python train.py --n_layer=17 --d_model=160 --n_experts=80 --experts_per_token=6 --d_expert=64 --d_shared_expert=64 --activation="silu" --moe_layers=[1, 2, 3, 4, 5, 6, 7, 8, 9, 10, 11, 12, 13, 14, 15, 16] --router_score="softmax" --normalize_top_k=true --routed_scale=2.45 --balance_loss=0.0106 --balance_bias=false --router_z_loss=0.001 --init_std_router=0.0382 --lr_router=0.0015 --n_head=10 --n_kv_head=5 --head_dim=32 --vocab_size=2048 --norm="rmsnorm" --norm_place="pre" --norm_eps=1e-05 --positions="rope" --rope_base=10000.0 --rope_fraction=1.0 --qk_norm=true --attn_scale=0.177 --tie_embeddings=false --parallel_block=false --init="uniform" --init_std_qkv=0.0458 --init_std_o=0.00555 --init_std_up=0.0458 --init_std_down=0.00393 --init_mimetic=0.7 --optimizer="soap_variant" --lr=0.00419 --lr_mult_o=1.44 --beta1=0.95 --beta2=0.98 --lr_head=0.0086 --warmup_steps=107 --schedule="wsd" --decay_fraction=0.253 --decay_shape="linear" --final_lr_fraction=0.1 --batch_tokens=65536 --seq_len=1024 --doc_mask=true --train_tokens=410700000 --steps=6267 --dataset="wikipedia_en"
Below are experts of layer 8 (counted from 0) of a mixture-of-experts language model. Rows are named router (the router's row for the expert), up (a neuron's input weights, with its number) and show model dimensions 0-159. Each number is 200 + 40 x the weight over its row's rms, rounded and kept within 0 to 999.
After each expert's rows: a language model's description of what the expert responds to. This comes from a sample of Wikipedia text that the model never trained on.

# expert 49
router,211,174,305,200,215,223,202,233,138,195,236,293,202,196,217,173,236,190,200,165,171,260,178,267,151,187,197,184,239,204,176,227,313,201,252,240,200,180,148,146,222,224,206,175,186,178,157,170,179,135,186,212,160,153,265,205,208,153,185,225,233,206,231,232,220,199,163,234,179,212,178,191,251,232,228,136,157,231,209,211,206,137,193,161,151,203,263,176,190,127,185,287,257,172,233,224,203,158,220,227,165,192,209,205,205,181,179,229,167,236,271,196,95,140,203,140,191,232,187,247,113,232,204,201,203,310,167,168,246,116,164,236,158,199,182,190,205,178,194,285,215,88,182,217,232,220,250,234,222,173,188,226,206,285,220,156,147,230,218,238
up3,188,133,229,186,227,192,184,252,213,151,116,215,159,213,180,216,199,164,202,224,190,301,241,210,149,119,160,198,154,109,197,169,193,243,247,229,248,194,260,212,203,230,253,189,188,113,154,139,275,86,216,161,218,232,259,168,208,208,188,178,254,226,198,172,178,247,208,190,212,235,224,207,197,191,255,177,263,173,257,283,188,177,194,200,228,245,260,149,242,124,237,141,246,196,263,228,225,241,217,231,232,189,160,243,201,189,216,211,150,226,210,236,217,183,228,190,161,218,150,204,186,153,96,138,302,252,181,204,228,239,202,203,199,207,193,243,188,135,238,242,196,174,223,231,230,161,243,168,194,124,129,234,204,201,200,223,200,201,188,131
It responds to: Line breaks and pipes that start table rows or section headings, especially newlines before lines beginning | or ==.

# expert 37
router,222,269,210,203,184,222,137,182,165,169,247,230,182,187,245,169,109,191,207,218,248,207,222,138,187,232,169,191,182,201,143,210,285,168,297,209,173,226,234,183,235,179,176,210,172,235,169,222,172,221,177,138,171,198,173,167,220,163,183,217,243,193,216,274,170,191,217,213,265,256,202,194,210,259,251,146,159,272,122,181,134,87,183,279,159,219,189,271,159,161,178,187,195,191,198,196,177,239,138,164,236,207,172,243,251,280,152,197,176,241,265,193,169,204,240,114,203,186,257,87,221,191,193,168,228,255,207,216,224,180,166,233,192,226,208,231,224,153,189,224,256,246,226,240,179,214,189,229,167,216,194,278,136,224,206,93,167,176,177,184
up7,192,184,148,226,141,242,213,216,182,224,180,227,207,209,220,140,164,186,173,169,154,177,219,229,272,233,193,213,308,231,203,189,213,247,186,150,189,139,182,199,144,188,259,184,233,226,226,268,270,156,188,164,182,232,157,236,239,145,238,158,211,218,197,145,208,233,238,190,229,205,267,251,219,235,229,143,216,201,238,174,169,249,235,234,175,224,162,157,75,189,190,217,288,164,162,210,194,231,177,182,239,229,210,262,230,185,123,216,177,242,200,248,176,285,184,172,175,202,288,209,200,265,287,198,218,230,276,230,155,191,292,176,157,198,192,179,169,195,246,189,210,181,248,253,242,245,150,142,156,209,151,223,249,234,194,116,247,196,157,150
It responds to: Noun-forming suffixes and word-final pieces such as -ion, -ation, -ction, -ment, -ure, -om, as in selection, measure, genomic.

# expert 38
router,193,205,269,202,208,259,224,218,180,218,268,198,139,163,155,209,175,204,257,192,138,252,205,257,229,237,176,170,240,183,209,198,164,175,212,318,92,181,160,155,228,156,195,192,241,206,200,152,227,194,222,132,172,194,177,192,256,235,223,229,217,143,332,282,216,213,164,149,222,181,175,189,197,169,238,125,143,213,129,152,192,180,200,242,170,202,215,228,96,174,194,179,233,134,252,241,194,129,209,260,216,168,215,189,230,172,156,177,265,206,216,207,91,155,227,135,186,163,161,134,161,189,200,175,229,184,205,162,261,180,194,216,184,192,199,154,184,155,215,193,254,171,202,187,196,184,189,212,182,198,210,201,224,185,252,262,201,174,94,157
up1,285,266,226,148,254,242,198,220,224,235,270,155,211,131,154,204,233,225,206,148,158,184,248,220,140,149,235,207,166,138,145,199,221,178,233,240,169,169,195,228,203,158,253,189,173,274,184,246,205,227,151,163,300,97,206,222,172,215,172,217,151,148,206,208,128,181,217,153,225,216,107,178,190,206,193,223,230,158,208,179,236,209,232,231,167,171,253,292,257,189,119,159,249,218,286,218,203,228,211,170,209,126,185,209,207,198,208,177,244,215,176,207,227,152,202,216,221,179,162,218,204,208,179,164,204,250,243,227,206,248,227,190,178,252,183,90,233,159,244,181,167,213,119,180,176,263,272,192,230,167,181,195,146,119,160,156,170,220,206,216
It responds to: First capital letter or word of names after the, of, commas or table bars, such as U, New, George, Robert, C-umberbatch.

# expert 33
router,188,198,221,193,123,238,201,147,233,189,208,160,194,212,255,196,168,195,171,170,189,252,182,193,179,191,178,286,146,252,210,196,201,174,168,313,218,223,175,195,212,240,178,256,176,229,85,221,140,195,196,248,186,137,225,311,173,247,247,127,190,188,263,261,177,288,223,85,191,161,161,172,289,232,216,160,186,185,180,172,208,146,231,188,173,149,141,166,220,186,186,219,209,202,210,265,180,139,162,264,309,218,168,214,179,191,185,174,196,171,254,201,198,237,206,166,167,219,130,181,186,247,232,166,176,229,184,212,235,169,168,239,170,220,180,147,243,220,201,262,227,117,228,200,195,154,211,208,219,234,190,240,183,149,233,223,141,196,243,248
up1,271,202,203,229,197,207,164,183,123,223,133,251,217,206,266,181,262,148,163,172,168,212,204,284,225,191,235,160,175,201,188,198,138,149,238,221,263,223,154,173,215,186,137,196,246,188,229,215,206,134,249,199,159,285,220,286,151,145,126,236,165,181,202,234,198,234,243,256,268,182,197,250,209,233,175,202,237,245,171,233,198,234,234,255,215,211,223,181,225,130,176,205,205,187,226,149,214,272,195,211,243,247,230,210,285,203,194,170,221,228,205,233,191,304,234,263,235,157,175,260,136,183,200,200,190,207,156,247,187,261,172,223,230,194,150,224,265,193,184,172,188,147,243,149,224,235,195,284,221,144,187,204,255,249,276,234,254,239,127,209
It responds to: Middle syllables of longer words and names, often before an ending like s, ment or ation, as in Pic-as-so, Ency-c-lopedia, pop-ular.

# expert 25
router,155,166,214,174,230,218,210,183,252,205,304,234,171,224,210,181,175,177,248,156,187,208,203,250,222,115,159,234,199,187,225,240,186,147,205,246,153,193,164,205,188,245,231,160,195,168,199,240,196,183,115,223,266,249,217,182,262,282,247,232,275,181,269,216,153,212,175,174,220,247,240,213,235,232,243,151,226,166,145,259,188,185,238,246,133,205,244,234,142,140,216,238,206,120,157,242,194,94,161,215,170,267,185,190,231,171,106,234,187,243,182,225,268,231,221,136,212,158,182,183,201,148,193,204,177,248,189,195,234,101,197,218,236,231,184,210,224,223,243,229,211,120,210,268,240,244,188,244,238,206,214,148,156,149,202,223,175,161,222,133
up2,214,223,219,237,194,189,165,201,265,228,292,189,188,194,213,208,180,140,241,224,233,166,225,230,219,151,161,275,310,192,210,177,121,221,182,251,215,215,144,251,225,218,178,159,203,211,144,189,175,188,183,245,180,142,181,184,279,181,221,281,219,239,241,223,208,198,224,159,294,223,183,222,227,265,255,170,194,189,144,261,232,185,243,273,172,286,144,141,220,222,181,225,216,165,213,196,169,213,148,233,147,191,257,162,232,169,153,206,206,197,222,198,243,210,325,131,187,171,204,245,196,221,250,238,227,178,247,191,219,179,188,203,154,211,147,130,224,205,195,211,146,309,271,177,205,206,250,149,155,186,235,143,248,208,177,249,176,250,201,208
It responds to: First capital piece of a word starting a list item, infobox field or line, such as Po-rifera, Binomial name, St-ats, O-fficial.

# expert 17
router,188,182,262,118,211,304,212,192,227,131,210,170,178,142,219,141,181,196,170,135,190,220,181,296,206,168,204,241,200,256,152,217,199,163,187,146,158,213,224,232,172,201,187,305,208,202,188,213,243,171,196,146,185,170,227,224,160,193,217,204,202,105,208,243,204,138,136,174,201,223,226,183,189,198,181,205,186,243,165,184,175,184,207,326,192,188,273,260,164,183,259,208,233,197,198,239,240,224,148,136,109,200,193,188,160,221,102,157,211,228,281,176,206,123,152,177,172,176,258,138,158,158,137,136,209,228,192,246,192,215,197,182,192,203,183,182,120,230,178,183,268,163,226,271,191,184,202,208,213,186,249,144,160,264,195,188,178,180,176,219
up0,267,232,183,207,219,184,260,157,288,196,217,178,168,229,171,189,187,198,180,88,267,273,168,97,227,263,184,203,269,213,155,203,229,176,252,133,200,202,174,200,184,252,145,215,224,230,245,219,162,244,177,186,223,155,230,183,223,230,244,196,226,267,206,199,153,197,173,177,240,157,238,166,192,199,196,227,190,183,185,191,113,178,211,176,140,191,189,248,191,226,211,244,237,228,179,236,210,193,303,206,175,194,186,176,253,295,146,187,177,125,253,225,246,214,246,238,187,179,158,216,172,194,208,213,177,179,261,141,105,139,144,183,168,218,230,162,179,262,124,194,192,228,177,169,215,156,69,258,210,247,188,210,212,164,219,259,215,200,213,200
It responds to: Vowel and syllable pieces in Japanese, Chinese, Burmese and Indian names and text, such as Gahō, Hu Yaobang, Taung, Shakthi, and Japan, China.

# expert 8
router,167,183,232,148,222,209,200,252,175,202,269,151,264,113,198,170,135,195,214,139,129,270,286,285,222,239,201,215,187,239,182,237,145,132,186,132,179,158,190,219,217,193,162,247,254,220,121,149,197,190,198,198,277,169,148,155,193,143,206,208,267,260,223,203,180,191,223,231,174,277,222,233,173,205,219,131,161,205,208,268,245,106,213,232,179,181,211,244,176,202,184,213,262,189,216,264,161,186,151,252,189,196,237,159,233,265,147,181,209,160,219,255,121,181,285,162,172,220,195,192,187,204,148,197,166,215,157,164,221,231,198,216,244,192,217,208,189,151,169,264,229,187,200,230,206,178,164,194,226,219,151,261,172,148,151,273,180,168,197,268
up6,123,268,174,205,148,193,222,199,138,230,226,181,173,132,241,233,164,196,202,159,288,226,220,195,216,174,203,214,151,239,184,237,234,243,225,225,179,178,195,221,201,167,217,218,269,170,149,143,218,203,190,199,170,226,169,190,232,190,186,215,157,213,207,213,157,174,204,144,171,178,242,216,199,225,237,191,154,185,104,215,202,127,273,148,281,176,152,217,131,147,234,164,213,264,149,209,177,159,190,164,206,217,268,184,215,168,229,255,251,125,226,261,295,146,299,203,181,166,272,215,163,201,189,242,172,194,196,201,140,225,257,234,187,183,203,227,199,258,209,193,215,129,253,215,148,203,254,217,220,135,216,195,142,91,253,237,137,187,253,246
It responds to: Inner or final pieces of longer words and names, such as und, mb, ill, ff, form, east: flo-und-ered, Lo-mb-ardia, Heat exch-ang-er.

# expert 24
router,166,130,213,170,182,225,212,208,145,222,192,188,228,127,134,203,144,124,209,193,247,223,152,163,180,210,171,236,172,267,173,236,190,172,199,140,193,200,188,229,247,164,174,290,121,208,172,237,156,234,191,197,223,179,226,216,181,244,173,139,246,166,254,225,152,220,193,217,195,265,100,210,198,187,210,106,231,198,160,184,159,154,189,234,177,222,211,233,199,212,160,206,213,190,247,215,186,162,161,205,196,281,181,182,245,208,175,179,223,244,218,229,135,189,193,214,168,171,229,180,148,193,218,114,206,263,170,337,223,222,174,204,177,140,192,166,196,89,231,167,205,176,237,179,183,203,208,192,112,195,262,145,235,254,162,264,158,94,229,223
up1,177,251,172,208,244,221,143,199,187,176,152,188,161,220,202,260,214,199,235,248,186,265,142,225,194,217,168,119,192,222,155,183,218,203,243,286,135,189,222,175,192,227,220,124,218,179,77,248,179,166,227,271,272,226,208,192,135,190,235,259,254,137,185,187,219,227,186,205,194,182,121,247,168,221,193,174,193,196,260,246,229,170,181,263,150,167,212,142,253,235,195,287,186,229,222,159,195,253,158,187,194,233,236,213,304,222,151,200,191,223,246,128,142,222,254,219,167,182,233,193,182,153,171,181,187,169,201,262,186,208,205,189,233,249,272,134,231,267,184,210,134,165,202,191,161,141,222,199,245,132,176,177,230,229,159,177,262,131,178,179
It responds to: Commas and closing parentheses in lists and clauses, e.g. Kate Bishop, and (2014), plus word-middle pieces like rob-ber-y, Lith-u-ania.

# expert 41
router,234,153,225,162,228,169,109,195,232,214,183,156,161,157,143,236,134,190,157,228,256,272,211,254,224,176,159,212,215,182,166,231,147,195,241,307,236,206,184,209,250,184,158,188,184,232,118,220,244,209,185,137,222,147,247,227,201,149,211,193,169,194,209,206,154,175,174,137,155,227,253,182,248,199,217,204,198,251,250,196,227,220,246,197,197,184,173,111,165,209,225,237,228,217,207,248,177,208,141,187,185,201,188,113,236,290,168,221,220,234,266,175,204,152,175,222,181,148,115,179,217,264,195,167,139,260,195,236,234,231,128,284,168,214,182,217,242,184,214,261,196,195,114,188,209,158,239,198,173,242,217,178,127,221,289,218,276,235,147,187
up0,261,243,197,161,180,255,191,209,130,180,221,212,174,246,167,170,289,226,178,165,150,165,219,208,195,211,277,190,210,252,128,283,199,166,215,201,231,207,256,144,232,176,162,198,159,201,282,187,166,165,197,139,122,244,216,198,181,219,163,167,256,164,226,145,249,89,159,295,158,157,214,220,162,172,162,164,111,155,220,226,201,173,238,230,227,144,204,179,162,281,200,196,247,199,164,159,198,190,160,162,137,188,165,186,169,177,202,154,248,234,236,288,206,225,182,204,289,200,235,121,182,178,206,209,176,225,233,199,173,228,152,190,121,220,199,181,172,250,178,202,188,207,222,183,166,150,194,254,161,234,166,178,161,157,177,259,153,163,224,134
It responds to: Word-final or inner pieces such as ne in Duquesne, Dufresne, per in Angiosperms, ex in heterosexual; also and, or, including, and table pipes.

# expert 52
router,141,207,225,186,215,286,155,229,219,216,228,192,203,214,170,193,227,214,208,132,210,258,253,242,192,107,210,198,214,318,237,249,249,181,182,171,197,136,184,213,264,232,175,184,218,212,144,211,188,164,162,181,219,175,230,161,135,202,236,145,249,224,179,230,142,185,173,159,174,183,167,238,243,207,164,216,143,228,239,120,152,143,249,251,166,181,133,267,126,224,163,182,180,135,244,213,145,136,211,282,108,160,152,159,189,242,183,206,210,221,196,172,161,196,201,162,152,223,160,196,97,202,192,174,175,226,209,192,242,118,145,197,208,195,143,141,150,172,214,183,215,133,165,217,251,181,210,192,211,174,165,209,168,258,191,277,149,182,174,229
up1,171,246,164,183,203,234,225,169,196,200,197,185,265,207,207,197,262,170,192,71,226,165,206,238,247,183,195,214,173,251,217,207,252,164,199,182,192,198,145,164,182,209,168,159,158,220,214,153,246,171,200,181,207,121,209,122,232,153,270,179,275,189,157,220,163,206,232,200,197,100,153,299,168,235,219,221,214,142,240,236,244,200,226,197,231,148,198,172,138,138,80,130,261,125,227,216,201,239,161,198,142,166,157,201,221,234,184,141,245,176,149,204,165,193,200,244,152,184,162,150,191,239,202,164,182,147,201,217,249,191,189,139,153,203,187,192,243,179,194,170,174,180,151,211,220,132,202,201,212,211,228,163,163,224,85,218,235,273,153,253
It responds to: Syllables inside foreign personal and place names, especially ar after a capital, as in Cuarón, Biarritz, Earp, Ivoire.

# expert 61
router,180,227,179,166,247,199,219,196,165,185,266,237,149,241,170,169,186,171,323,217,256,201,196,181,216,168,130,266,216,203,193,239,185,144,183,242,160,190,207,110,252,191,248,157,134,156,193,171,209,157,225,178,253,181,181,185,191,298,199,210,248,276,206,219,179,184,184,255,203,227,249,226,256,172,243,186,235,224,191,203,259,119,204,263,158,186,174,264,182,176,195,236,186,133,201,201,197,188,213,230,185,155,169,149,249,188,183,221,190,210,213,194,161,122,225,163,247,138,210,183,188,181,186,195,215,201,217,237,213,100,197,269,222,214,215,127,163,200,204,252,225,124,232,250,194,208,243,236,149,255,146,174,114,125,327,191,217,182,173,200
up1,232,216,142,108,220,225,153,255,174,184,269,194,126,164,238,184,183,132,250,185,244,216,167,221,237,163,265,245,214,260,189,198,164,187,263,204,238,222,194,217,192,214,180,164,173,175,200,261,171,238,219,213,132,182,186,186,205,165,314,214,238,163,203,210,210,239,190,137,226,199,212,169,211,187,301,163,230,192,230,185,247,215,171,169,239,211,202,224,233,255,180,236,226,148,226,181,278,211,191,221,184,304,188,233,158,207,185,227,224,247,199,127,185,151,193,157,215,132,197,166,174,212,279,184,171,164,250,112,240,177,217,281,202,177,241,159,106,270,228,196,204,187,229,244,200,251,226,220,237,291,225,123,194,169,190,216,246,238,138,174
It responds to: First piece of a capitalized or lowercase word after a space, like C, D, S, Ch, Si, plus y in Gy-mnasium, Cy-priot.

# expert 55
router,202,164,223,226,244,209,111,214,138,129,194,184,135,220,238,176,241,224,231,140,218,241,224,187,214,256,166,253,236,284,242,242,190,195,218,208,175,206,185,237,248,195,215,239,227,269,202,216,254,185,182,156,184,194,148,282,205,171,173,192,241,118,235,259,117,136,180,144,204,224,134,218,171,258,246,222,223,214,191,218,196,232,220,238,227,193,216,192,167,205,232,296,245,185,208,251,184,184,75,185,221,227,180,195,227,160,191,215,224,273,262,178,213,236,196,200,116,186,202,179,218,310,240,185,186,269,183,171,239,208,207,201,199,164,227,182,135,212,186,185,240,150,110,190,204,216,273,239,160,211,157,256,216,196,177,137,228,167,155,268
up1,223,151,232,227,217,162,225,197,163,261,126,214,223,196,100,152,238,98,221,212,272,182,276,236,204,196,204,234,214,160,202,208,230,150,223,221,190,250,192,202,159,244,166,177,208,229,217,240,191,186,162,199,123,158,279,200,187,175,124,197,207,221,262,192,173,157,181,201,285,213,201,116,226,236,184,243,198,231,189,98,155,245,276,222,185,206,289,191,283,160,147,193,272,225,203,143,167,217,186,186,232,191,249,150,185,213,182,88,253,130,240,199,222,205,226,177,199,252,160,211,239,188,186,181,120,182,219,171,150,167,191,178,129,230,259,183,166,214,166,185,177,236,199,242,243,238,222,254,189,222,193,169,156,187,195,214,130,225,192,225
It responds to: Adjective endings like -al, -ical, -ian, -tic, -ual, words like part, local, German, national, plus the letter x (tax, Branxton).

# expert 19
router,237,222,207,181,183,274,192,207,198,168,158,182,135,191,163,210,166,133,240,184,149,224,221,252,212,163,218,235,233,242,242,232,190,174,198,158,154,172,211,231,200,179,170,286,162,222,223,187,213,208,200,126,184,188,150,220,175,276,208,178,208,178,270,277,129,183,194,144,264,232,104,206,191,204,225,219,188,285,188,258,214,169,196,260,138,173,222,204,213,201,188,238,249,136,148,170,193,200,156,181,126,192,161,184,174,195,117,202,219,194,263,278,275,186,214,220,163,177,265,135,167,183,170,174,134,193,138,250,253,225,241,203,234,130,223,163,177,141,287,208,239,214,125,187,195,252,164,248,185,254,235,230,204,266,159,125,227,210,176,195
up1,260,157,285,165,140,227,119,206,116,180,160,175,169,139,169,192,239,193,206,250,228,195,168,202,201,261,207,225,212,151,265,197,216,174,149,190,196,173,139,154,216,155,171,139,216,165,228,243,270,196,196,263,210,206,180,239,208,204,245,159,169,194,161,221,240,223,131,154,211,256,160,254,251,185,168,190,271,203,175,147,297,187,235,181,182,191,167,137,196,169,267,219,184,132,181,124,150,210,263,222,210,253,174,151,91,270,253,198,254,199,223,249,231,192,209,186,235,221,218,196,190,258,178,165,202,174,194,189,215,205,255,177,153,274,249,203,206,205,173,164,224,199,137,200,262,139,219,213,215,224,171,213,143,264,239,183,203,223,116,249
It responds to: Final pieces of surnames, place names and compounds, such as -er, -ers, -s, -son, -ley, -ford, -shire, -ov, -ć.

# expert 46
router,189,102,280,205,155,205,189,193,228,148,233,150,207,178,282,225,222,199,235,192,224,230,251,168,126,210,201,130,208,219,175,176,173,210,233,155,169,124,139,208,182,167,208,163,230,237,156,221,156,137,148,161,210,182,203,223,234,218,216,149,280,252,201,171,199,210,172,233,188,186,172,239,226,197,205,190,220,225,165,175,199,182,229,210,163,140,210,224,146,213,221,204,219,155,187,287,111,236,137,212,168,193,175,196,287,257,134,199,231,212,204,166,225,161,179,205,212,192,267,196,133,306,172,94,151,212,170,240,192,104,170,187,247,219,211,182,227,258,211,240,237,196,238,220,301,209,172,181,216,152,143,155,183,184,208,237,228,137,217,281
up0,215,182,232,269,196,240,141,217,214,170,206,245,213,259,173,232,215,197,234,244,186,236,257,166,204,240,264,240,201,185,242,186,191,173,152,261,152,220,193,177,167,171,229,199,201,279,170,156,195,128,186,174,199,176,265,270,193,117,233,194,213,279,243,223,130,153,180,197,157,184,122,183,267,199,229,216,274,209,208,171,201,186,158,184,213,258,204,202,183,188,166,195,255,161,191,243,267,253,129,198,223,224,211,199,197,298,233,112,282,227,245,269,185,228,207,161,138,230,162,192,195,234,179,184,162,115,132,190,216,282,268,256,176,223,199,158,194,258,181,170,188,179,216,154,254,154,228,197,179,136,225,161,227,242,160,217,262,162,208,251
It responds to: Line breaks, list numbering and table digits, plus mid-word pieces after Ch or L, such as Ch-all-enge, L-ine-up.

# expert 48
router,220,196,225,183,183,245,215,237,258,142,220,238,182,211,227,182,191,158,207,145,181,232,158,209,183,234,188,299,187,183,143,232,156,156,248,198,278,165,192,206,229,194,231,219,198,231,222,202,232,156,181,180,329,165,182,205,153,273,207,205,236,216,224,197,134,120,177,94,221,251,191,193,192,157,261,144,155,263,194,148,195,152,209,181,175,168,210,135,269,151,154,127,221,190,140,246,174,192,182,161,123,174,200,247,244,222,166,213,231,231,292,196,215,187,233,155,171,161,204,164,124,236,201,103,213,250,157,182,254,124,196,204,184,187,227,229,189,199,262,247,203,193,204,243,210,122,216,230,191,168,188,193,185,178,231,220,263,156,146,242
up3,177,165,221,208,171,181,178,166,125,170,197,221,244,187,132,175,153,231,58,236,180,206,258,184,235,204,227,134,212,174,221,195,145,207,207,177,273,173,219,206,183,211,209,250,202,199,136,237,185,191,180,162,158,173,280,123,165,198,238,153,259,244,147,171,239,173,201,251,200,241,181,204,228,245,187,249,175,206,201,226,269,182,232,194,204,196,273,352,78,206,162,260,213,204,166,144,176,168,229,211,133,243,150,200,189,201,187,171,246,230,228,183,262,208,207,207,192,229,192,204,223,197,240,162,257,212,202,199,84,251,161,225,194,213,216,250,201,216,200,218,248,166,161,158,169,191,159,236,251,189,143,195,196,149,194,247,218,213,130,226
It responds to: Newlines after sentences, titles and headings, and section markup like ==, table rules, list dashes, Born and Career.

# expert 62
router,229,151,168,175,226,202,137,153,230,196,172,237,209,171,166,235,184,160,174,179,94,179,167,215,139,149,160,207,125,290,132,228,247,197,264,297,222,223,161,216,222,262,224,243,151,200,190,181,161,201,166,190,206,173,227,227,170,279,196,186,221,224,293,230,188,227,169,227,232,221,175,237,150,185,231,184,148,182,244,146,226,192,202,245,177,186,215,207,137,194,215,223,173,158,228,207,157,220,222,281,288,209,208,114,251,179,157,159,244,227,269,130,202,152,216,157,174,159,244,126,172,171,193,179,189,258,197,133,229,207,175,290,127,188,232,171,135,226,207,242,203,252,208,171,170,121,223,201,166,220,150,211,187,240,217,189,211,186,220,136
up0,213,221,175,245,272,235,206,189,243,235,167,211,216,128,242,190,247,174,197,154,201,242,270,186,109,208,205,225,154,218,139,218,269,193,215,235,204,238,232,156,226,198,210,175,170,298,151,174,207,138,185,252,137,205,196,237,231,172,222,281,188,197,209,252,211,168,160,146,124,243,210,217,149,227,209,212,186,233,315,219,161,194,181,236,265,250,155,176,232,228,236,186,163,167,271,160,231,255,205,197,203,157,200,253,281,120,241,265,245,250,180,180,226,162,242,117,187,170,240,173,194,222,203,266,216,206,155,173,210,174,211,238,228,152,238,264,195,165,211,187,178,261,153,248,144,128,265,230,193,190,238,187,198,189,206,272,249,219,204,233
It responds to: Commas, periods, line breaks, and, plus connectives like but, until, however, while, and the word year in same year.

# expert 9
router,181,182,191,222,135,237,239,143,176,175,122,182,172,211,241,134,215,192,264,190,265,222,176,288,234,149,193,265,186,149,195,214,213,176,140,155,177,139,138,132,164,240,175,214,196,193,205,210,240,179,169,173,186,140,267,249,103,249,222,168,202,246,180,198,150,153,164,165,179,226,155,256,180,178,181,163,199,252,189,105,193,165,239,199,181,145,140,200,147,150,184,221,190,151,131,217,151,168,194,223,170,210,239,205,189,155,134,195,240,225,215,243,215,232,176,207,192,159,181,185,203,235,164,111,107,213,154,225,242,162,192,236,215,218,171,184,223,254,234,223,181,175,109,201,313,254,252,225,184,250,204,243,172,213,147,207,226,229,173,148
up1,170,217,180,132,180,180,305,170,165,253,165,216,202,176,222,185,212,116,206,250,238,240,122,204,212,157,202,211,128,200,158,212,168,215,253,211,199,214,242,164,225,200,131,193,220,181,159,220,223,147,182,189,242,163,194,172,192,217,250,262,185,240,141,249,157,201,196,227,164,289,184,144,198,177,213,123,188,170,156,237,149,249,151,127,128,213,162,195,155,189,226,137,187,177,161,156,203,209,188,194,211,237,237,208,241,117,151,216,181,165,207,284,231,119,179,262,199,188,146,156,196,192,141,213,177,193,223,240,206,194,65,176,134,221,236,169,110,203,136,134,230,187,208,161,238,171,167,229,163,206,172,178,225,179,231,167,250,184,209,145
It responds to: Short opening pieces of lowercase words such as de, ex, se, ma, su, in, re, usually followed by the rest of the word.

# expert 26
router,157,212,208,162,182,248,194,207,191,118,228,200,158,110,184,173,127,156,221,161,192,253,237,295,182,251,226,219,181,195,223,219,153,198,212,165,163,177,152,163,189,232,161,206,225,220,210,199,184,209,224,207,215,188,132,189,221,119,188,190,208,180,234,226,201,190,204,122,250,123,196,159,149,199,205,188,202,258,261,146,203,207,231,160,109,244,194,134,166,187,289,212,265,142,140,281,208,217,171,230,106,257,230,221,164,239,147,180,177,236,310,187,192,186,192,193,157,163,160,228,187,219,144,177,169,223,161,250,227,211,193,209,188,156,169,179,159,184,188,220,195,157,109,207,212,184,201,255,215,213,169,150,224,271,196,216,192,315,141,256
up1,191,207,258,223,219,198,224,142,230,232,172,239,201,218,209,217,116,172,202,123,121,235,223,221,217,170,266,141,313,140,229,205,157,187,127,158,154,113,242,156,243,251,96,213,221,305,249,192,212,201,235,244,169,166,246,251,229,263,178,231,208,176,200,160,124,206,198,175,193,232,235,183,257,224,189,205,206,180,188,199,130,250,237,194,151,172,122,173,217,215,232,207,155,169,259,197,202,197,212,152,197,181,183,165,156,190,167,244,232,241,187,226,211,199,212,162,233,248,176,154,202,206,161,233,206,256,246,243,184,242,202,264,184,226,221,134,176,212,213,214,122,146,158,181,205,160,225,251,238,219,163,219,177,187,252,257,240,194,133,287
It responds to: Pieces inside foreign or proper names, such as is in Palais, u in Vasudevan, os in Rios, and whole adjectives and names like Indian, British, Thomas.

# expert 42
router,210,134,271,172,171,209,229,135,251,244,191,208,284,153,215,131,158,136,225,145,196,175,251,271,189,240,166,215,164,197,181,151,283,190,235,158,229,157,224,161,198,198,190,237,154,140,173,182,180,147,187,212,172,225,165,164,233,226,194,214,204,223,216,229,157,177,196,256,284,239,249,266,238,229,188,204,196,183,176,222,221,219,213,192,128,238,244,195,189,131,238,237,229,208,240,248,189,167,195,187,189,219,190,219,206,276,166,178,216,187,255,130,198,111,245,179,151,161,209,179,127,249,167,216,192,205,208,169,254,231,226,225,119,174,246,224,203,224,237,265,267,251,251,244,273,229,160,288,185,196,271,197,234,215,179,190,302,265,199,243
up6,199,233,137,146,250,246,225,166,207,238,198,153,233,186,244,203,207,151,196,230,261,124,226,180,266,192,178,194,207,180,184,196,161,145,283,221,179,159,219,184,251,255,173,191,186,200,193,154,201,156,229,198,309,214,200,227,194,180,199,223,234,190,210,299,204,211,213,233,155,238,201,202,227,200,196,199,214,162,164,156,226,183,216,245,150,245,256,218,260,249,127,193,247,183,185,201,153,176,175,146,234,179,224,279,115,168,178,206,262,209,150,148,220,241,208,205,130,201,180,302,196,277,238,266,107,245,212,154,190,175,174,236,178,216,225,166,181,137,248,234,177,206,226,242,206,311,207,254,143,241,220,186,219,235,281,231,206,271,222,239
It responds to: Inner pieces of common words, especially ri in marriage and married, plus equ, critic, author, script and stray table numbers.

# expert 30
router,184,209,195,167,104,182,216,188,146,123,185,200,133,226,177,172,188,214,261,194,150,208,179,239,209,145,187,277,245,252,142,244,236,163,187,160,110,180,148,201,223,289,221,209,189,225,172,252,248,212,237,194,256,145,272,205,200,226,156,216,214,139,242,284,204,225,124,167,202,214,246,206,200,204,175,177,124,249,240,218,230,192,237,188,139,202,235,227,134,231,208,212,232,178,117,182,145,158,202,271,193,173,189,166,187,217,139,167,264,228,186,182,189,224,213,210,201,144,119,248,169,177,229,156,171,216,159,220,217,207,181,201,205,218,195,218,165,216,280,255,236,120,132,202,256,174,205,187,136,261,164,217,217,133,193,250,167,244,162,130
up1,270,201,232,177,117,195,219,239,218,177,170,212,163,212,201,168,222,197,162,229,132,205,206,237,216,259,160,214,220,181,100,261,169,211,242,231,196,202,167,206,301,184,189,227,199,182,275,303,238,258,151,214,245,140,172,244,203,194,223,189,205,233,238,171,196,208,128,276,189,209,247,163,237,241,181,211,179,185,201,148,191,206,245,234,228,269,183,121,171,229,222,258,232,274,106,120,199,182,272,202,161,249,198,179,214,260,169,194,263,218,201,210,161,151,220,196,196,166,246,240,172,206,183,197,235,190,168,125,144,212,172,188,197,167,226,235,256,266,188,251,197,175,192,201,168,237,198,255,105,226,158,222,220,145,287,202,211,197,158,136
It responds to: Hyphens joining compounds (Android-based, interleukin-36) and short word starts like de, un, pro, c, a, in.